config = dict(
    n_layer=9,
    d_model=128,
    n_experts=160,
    experts_per_token=6,
    d_expert=64,
    d_shared_expert=0,
    activation='gelu',
    moe_layers=[0, 1, 2, 3, 4, 5, 6, 7, 8],
    router_score='softmax',
    normalize_top_k=False,
    routed_scale=6.31,
    balance_loss=0.00213,
    balance_bias=False,
    router_z_loss=0.001,
    init_std_router=0.0067,
    lr_router=0.00379,
    vocab_size=16384,
    norm='rmsnorm',
    norm_eps=1e-06,
    tie_embeddings=False,
    optimizer='adamw',
    lr=0.00367,
    beta1=0.9,
    beta2=0.99,
    grad_clip=1.0,
    batch_tokens=262144,
    seq_len=1024,
    train_tokens=751100000,
    steps=2866,
    dataset='wikipedia_en',
)
Below are experts of layer 5 (counted from 0) of a mixture-of-experts language model. Rows are named router (the router's row for the expert), up (a neuron's input weights, with its number) and show model dimensions 0-127. Each number is 500 + 25 x the weight over its row's rms, rounded and kept within 0 to 999. Numbers have three digits each.
Before each expert's rows: "mostly gets" lists some tokens that are sent to it at least half of the time. This comes from a sample of Wikipedia text that the model never trained on.

# expert 26
mostly gets: "′", " began", "ically", "ally", " started", "ely"
router:477487512524487457529519495483495442519536530468482506505530533508489466522496500487501475546481521487448544488551478510522473496481472498506477489483491491461485484489511461518495515492550500490521474533535503537467515440485489469543483493504519468466525515508551514463491528458496534481485499520493509466503514462484491491539502533529489532508476518458493499506511527509543531461509
up0:525478507542512523517503495516516481528529515491487486497537499500523506464488509519493490509533510501513535508470489485545499508488525500501519508505447525440487469523525505520524503502530527482502495580512533555471505495502509496523501482495500493494499508475519480436478566491507507452510490461478494514490506493492549500574480492453500478475458498501511493542567490528485510502518
up1:488482460501513490521489477491510497523529486511459471523506536490479468477496499522495457490529474476500499486435516530506496481492508482480450506459466482458530474485501509475517506489524512527464489539513461505498495437507455477510530492482515537453506495509514514487527544507493449451476472522522523488497481491511495515568497484526474506535492520483444475535473494489481532512520
up2:529507451530487508516496469486472497508528481505536480485535551534454459518488525539480496504483519486481551503505548515511469478506460491528507481458501483518495454488516473511494512531550484473538491517512501506494518480475486489522514512471471458492481523463502501504466542510466501496517480512520487517477545534507506482540495516534532474468511549449472497534503520535535496488532
up3:493465488521528444512503479478487451551490524470463513516458496516491531505529486502554431497501523491496486491494474512481512514471505494502476463477463502473485471481527499486501507493509482499545481479548470513466480462488490493547554494475530512508478495501489522465543484445528483471504514469490533488497496466507509511528527517537437498482498521492529538470478479514505499493498
up4:530486512520513489491516521497491522514517495486480462497548484486510484513482501461510469529507547515504474526506502514457514474478515484500512496498504507442456457497484527506479532516489530514522468512533484493527533491488465519506497495469539477462495529473523504541506560473519523501506551514510487461501570510507521509495491539497506514407526496521479490513534500492536485506547
up5:533465510521487517508518493509496496493489487512486484507486487502506501509478500469498515496503576507425538531571494491529485501483449481531507505495494503491483520503493496525528468515553530479494496500527486496521516505492505458546483472524515525468507534521499493437474452465496448509454540541536501492518470446504491498492485502535470506489512530469495514488508511490543508474513
up6:534494485466484501516502452540505481555494495511517451513577528464488459484475491523527506496455530504523528500536501502504500495489494468542517507458452515492516473521508510502537456500524530450481490521504529479516471506488533528501481488492506532470554506534476497467516500498504511512471503501477444509532525485471490466496471502515508501501486531467430498494523501516494509503514
up7:472527497509480500576526530538477483524528482522455446473488523478468529489520506500513517537473505490454478501489505526499421433515475518499454487507529526506491483504514516497507490538514517494491487500536497538515531505513490509531515504495457493502483485457516462510473493459530535524479498510523477462496513472490508495535497477511524542541503502512525490545490522482513532508513
up8:492465483508493417516509472494519466544535531456482497495471523504452492471524542522489503470476556482518494521505494497521526511516470534502518497518507510532480460494503501515519536485491538515505502491519463484478515475516514488489481485496512464469523487503521514488462494515514534516542510542523521475507528483498500484519513519556528495505549497450473531460490510539489507481560
up9:515505513520507490501519481505447507517511511547501462481480516495479487514494531492512481463519526453501473466498468503533478451498505508451489533514483506476508449474496551562534513511490543491533461524473518549530521516487522478485505458469529508493532459499498522486492482501478506463508533508504530485533525482490537483511453470549465531504488509522511504532486522549513513498512
up10:489484492537477499511568475522468484510553514443477462516495495498497484517497512464513522489491514475470527478527510498554477477501473455508505495491463540502466537486518533516506535497520554463494485523527534482527499497526502531495504458503452535504526472510509482512511483496514522507492536461509512506506583482512499497510528544457489491505500490473491459495505523488456480510503
up11:503509484515482482499517498492490477540503488513525473455534524507466458527480494483497508527502500514462522509549480496483468543471464508468537455484473510482509551517499444491492477524488517476531454542520503499494510450465530491507467512479502506491509529487558490477452498494489481500471509516516545458494508451505534498503473506472474520503487490523498445525521512477504554522521
up12:478474459503477468524541510473487467515509484466547503496466488451479501488515532521482528505472503522493528517510522479527477533468434542514493531502490498539457506516493483527490497507511498482523506528530505488536530452489494535511434473490546448489530535533520486470509513511494506527493504503506486496502504536499478449481516527525485472477489518484451532518494498503548524477498
up13:469495470521478476511520499515485513509484497500466486475429473503458444515492559522474506510484529452506507513489498496494487489486464492535511454474508523473460487488512480535531535516516497520468501516503501521497542500501490521553513496485526479461533521438552490519483505522512539505529497518504494464509511477482511516532484482535458481479483472517476430517503506492465526494517
up14:449450476530479502467514503502502514447495475452543501480505508517476450502474501499488454509511540521465507491520503489541509459490525520531500558491503484499484502517494457513536515515488518467505514494505546462479512520460492495542500533480485478511457506485552530470473523485552510485458530528506522507509519524522489471497470493476521485489515543476534528514520509475521492518477
up15:491503509536487498479490524513472520507536497522472512509535516528498447526528511470517480539523494508495456490453503534486518469513485537484468449510483482484491523514512515500508520508515497489536496535504489531512492485504497493574449502515572468543538501503533546510516520520488528512528480531503466469504517486462507496518493525521450471488454501529508480531462484486485527464490
up16:471458525517492455501515480526484522506532546460464481511468505515497410514490472502482494509493512504488494500513528476518442504492498488500541488512495497488478516440526496531523504479466540513506460492484526496471444518502488468463491522476509520490522493445498500519508567482523509488495528506484507480522510468483488516523465533539485480481517453498493483529523523487538513521488
up17:470511499518495454513504492514526501544529521480509496509552498518510507477509495515501509492464547472519546441483529510549436467470502520494495500503491514467490525447559507509489511493537510505477478484512508543483500510501529510518498485501507491504506470442513475509466553477523503483470563492515479493497546507507536487540508529498518524511488525510471443506493514509538496497536
up18:479518456498477511451495452518489455541503495505562512552482505468472523515531535543525529500470508485497501487478503474559513474473463484517472496517494500496506489446491519503507504518494526495486457503502490498481514509514547452513503501484483517449483536501533511532491500515513521450530510510488502513512470474487521496520496533503477530491500539504532443539502518486551515481533
up19:529495499537489473480508504531480512532524519474431479527532497479496470552467494489488487475529550470492526478506519523489485447470486522486492487494487499520541491463506490527470518452531514467537484519504527509488504456475507465457506470489494448465467526516514481530481479466517523473475521544523490489475498457507492471490505481503499519499525539529485473511513478532533479508532
up20:470512508512477471535482496538473497568509512467489480499511547511523481476521517459497518482505480471505475530482489510493494529473455482513490517471434476499480478496499512511464481457504505518466475521529500463512495444495514437533495486438449471479487493502511435462536516473520515486485507516529503470480519495500513501470503477530505499507504486484455479519492529499533520502491
up21:477529473518499463495499431516539486514503529462487476469534515483480467504532517487539521526440484470499513493521484494482457454499498512523463471521463533483477443508493488501568494470518504507473504545503485508479521497508527512521528452496451520517527505528472509504505486489499494477497474557489506475469544505538531524507533473512463503508504486486498478493473502483472514498504
up22:478485495556493484485530497492514469465551502474514489495549503490517488510501520486496519499508526483488557480503485511533455454480473499521488547523491512456507465532499487517479494492530531516524502493521491494523496506493462520488522530497508511473501519472479542515456520486509540481472557543522513478463503476510485473524488517513505593502549526522462463504479517514521488519509
up23:500493463510483527522533476509487536507536452503517490505445469518475472500504551531495482507469512503476520507489521527495460470527519481499480437481506522490497485500527453530490517484532513533521454508490500535510526464499473523544485493457455524506486506460515498517491523455509463539469529530516518534495537448479517499524501512491464510484490490473510479530512521497511496540546
up24:508500467501488494504532504468512484525488521463497484519491513476524466467486482483507504546481503512503497526492490465526454495478512528484464485503499479468504502536504516502521510505488527521500471511522456495526519447508479479521448477490575449461509505478524534494491534470460506505453485507461470434498521537491520472525490491538519462467474518512537523513544486510494502524534
up25:484500514521492495480498509513514513511509524498505447526503505538520491526521500547555450466505504526428518473472517514475468496509486452475468478519498514496533492493551509499515482449508480432548497514493459512515512472477527499466489506479501475482493509537515521465540481463505446462522499499510512518486499505506482478480452522459534479518501479495479482516493507483543533496490
up26:504516514524493468513501504492507448518542573453488512453484523508491477525513502497466487491488525493482490511525509478475475519452458509515522492472509516503484496504509477506480469521542519466554477493509493514542527458475505486498432508513519477499527520488503502508496489519498535514505468513506475494457528469462508503500473480504485531428533510500439477482511509533499551484514
up27:475518483521469488509516491507498500510530541495503490541484488493506514487558503507479487496527487481447513462493509486480458430524470535458456493520539541482507508470528511515456516469528476535510525543482505540510484520517495488553487470460495522511518479491485488491521531458473523466499532521539516484513505496498512471498527502505529534513556508479470525535497511523533510526473
up28:474488479550485472460550514501458484501543537522503477542549491504495503506507496496487483500500537536464491503565491539533466495498502512511523518492492516513491470469504504511518495491504516467549508479527537498495555498521479476559536494499486514483474521502516471473436520464520506471523534485513499521503492535503510513492496519500448518509543506499487459504459536492543485477490
up29:498483492513497529499513482513487485519561537455493500493504498493507469506515484511504478582504566503467482506501537506491450514453487480498512490489495493509522498477490452493504454477535539518541531522516476480500551511533495465513491509502522464501497488471520525487489498515503452508473510484523425528487510535488493469471478481530445522511555488484510509491512499508506529505514
up30:486475510501482494508530495505489508546500463484480513525495452523463512535519545508520512499478513447472500515518530507498475500516482458562504513500509503504518476440501434518496518496488525543512473456513503474492536511487496436480461486483504465519527540493502491491491520500487507511557542515489507505534481496482487510532471544563468443493504484497517504484510501517485501512525
up31:507475505501500503513500497513503523507552520496518492482522496511453526502580515518523493507489469536497498503524526518513522491524507458459502460505464506462419518499537523491529507530496530510543514554521484473510495526491494536510451523476509502474486524506537544481479459509504468497448526494508505546490532452495476494501488507463486538463512530488495504530516491487510523499481
up32:474501520525519471499520500515485501513502492492449478521460459516501468489484521525503493478483480515472471506506508508460508511480511504521477506468492524416476517510509474500508465464514573496541530513505549505486493502482489546521513492511504448440485499498521526495487515485495505521504525522519485529514511509467502488504504507457457537513552514515450466529518535517505486469440
up33:482503510507520474530492515493467479514526429453537493524490508486459506543487509464508450479501524461488459481492540537464510537483495510490481492485518515483513481469494473471496468494504492479535483501545486532483514500502519484525479505464494454437501490472489517525509509465508493414499563517466463502501493519500491514536504488502502508526496502509459493491502488471534530479492
up34:504506450548512509561492469499492505533523492496491497494552498473532479510531489522541519537523483455490517513484527519510481479491467482510473505424493507465498470516531450535486526458491529527459541517524511477521494475513517502478532473500523523497507507515472528449500515513497556529482498534530463518529492480475506497493461509503480543495509550498501499521494508522504508473502
up35:453449507503528462514500482528475475505473450459477471562524498496483499492504499487538472492508523461525520513508485494489522532482507499547541478475518525494494521530499520534499508498512514506540495516514531504482508485485524521529507469502522439455505519521537489499497563496519552530479461484468500484500522543503516512494472513522466476453463501493468473482514501504521534461488
up36:479420479529501491494500514507498442470541517470481490513507503504541527538530497504559492484531541494513463500488510473522487483526519477496518502492458500493474508480577484515484495516540530481531510508465512480511516520474485502502465519494494463475522542495499529463497520462472506448477499508461507447515521455501469504506452506492490535501496474519477531512506508500528512494494
up37:472470506445504437477494496495472488502512498508474520517482505501515454504506521508506528487510546412465473466514504497516439485514486485496480481452498510488493543477514520498466522490487549495547506488523495511484513497497507479530481496495530455501543529507533487479495540502507480453469493513496484447513485495493496535511485516583472525496498489472505510489492503506485508483538
up38:499492511526502496578506469519476484461497493505503496557521489507487517479501484510505497491479487487482470507490480521519487481510497535503488527487430495477513476505534516482513494520523519476538459551484556507479525487540505535475541469484515515511493513489542515527481516515450483503496574494490478472526518484491502472488470506529482541493502543524479472527500506495514492433463
up39:499477479513476459526506479522518460536526504511518462526524513503488483506498522465477514492487588499465505501533511533538527506501485502491481482461502515509441527467524498523479536505499547506503464495505498513503494467520523494501460509495506497498530553516548506521467461474482477551505520514518491487500522502512510464512460539559479561491486516480493503491478520510511495494551
up40:492514488565476457519526505506449506539508477496521483495544547503474499494504489531496501491426529489455477453514520505507463498502484522499478527461499492495495463452496447503506490494506488500522469523544507531463502458503513501532480491483470463480510544492511493486468508455487544501492537507515494507487540513496485495488496521551480531470491516515481477550482518509539514483491
up41:544504490530502499547530461519548501560572524508491515519544484502479465507491542506495497534493496507509484484514534479527485525498542501495545511483465519492494500478486477560480504490519499482482442531469500497479510439487503488510501499509506489493522509472520503481473496476493467509524473525491434512484536503458516499503473503501467535499496507460502541549516498510501521494455
up42:507495495488536489501511514488513497547501458521479486547517458505512538505498509494527465498539521525490489554495505506459510506499492473513551523477476525501501483485523482503512519477503479537520468528530493529507535469515467454497529522485491537449486490483518518512511546463502542459495486497479442475528559450481525513533475497514476493468496501479492498556513537491515539505496
up43:477492511507481521477510473483473474538519516508509517534508525510501490497494521505500488503492513560500488498549552482476521461466448479477516489475439523473495494480528512475541503492492495485541489501472486521507551521508458546493486503491518541525545524463502530501556566522488492503487497498482442474521511489496499506539491491462465553478509497510516491515497484526500530463517
up44:426469513474503501529533488528537440510518553472477471522489492468486497510552478526527514496498491478532509477493505489490527437501466507471480515491497501519482494471490520536540508507485473511476541481523492526471528510519479484529504467459508479498506511539481538463481499498479538529512518560497512455500553515506492470484515465491481485493517534521483498508494524525485521525482
up45:465458530495523504537542547515503511521530535490520512529530514496460503473485499483533438564448543523485469439492476522481485540472515503461488483495469496457464494514480522505510531499514498467480464492513497523528492481523497469496505495523528462481540489519468508472510494509500533466490527493499499478530500505506474510520491533498501511502460519460537515489503507522526492449507
up46:511438491488485470492478530513502487508519523484470479549538505498520490581527494525541522476503486487492476499509507528526505499503530463553509517494516483485494540478507519498516504490518550526518475499496526487465529527485481557467470504513552468497490500512555487518492563483511491467460535483479506531530527500507482509541517530533501491546483481473483494511509509503533506493492
up47:507430477513505449545498503487484513541518507497521450504515495505464484549504588516492503508483497496468527509476508486526474465481494496503490505458524557432476488486512457497494519509497511480524503475499502550506522491520495530464492506463504478493513528483527497455512556502518500538502492491514469511530532512497489468538509471530494521484493513522465464532508491514505506488493
up48:510519483509520516479485498497511478529481510514502509488478496485489498525516504523497421477519558516466529498499483499531486519449486510492480478515527502483455509473530463491542475504552540512494481527483503511500522434494563481455495508495482467502506510519500535497467502497473457466445481522528498479499502480457527487481473475573502521498512500505497496552496490519478498505533
up49:501457514481478509501467490531550528504570492523473475498533506426455500498485498495497511494446486516471516538516522471493461502473472484559517472467494518545497460512501496541524504495535503486543476498526511514494504500480486500517529470490498500476491495477511467478498521475508521503483509491470507514493548447489532479559493512490518468465510494504504521486507511561519506470509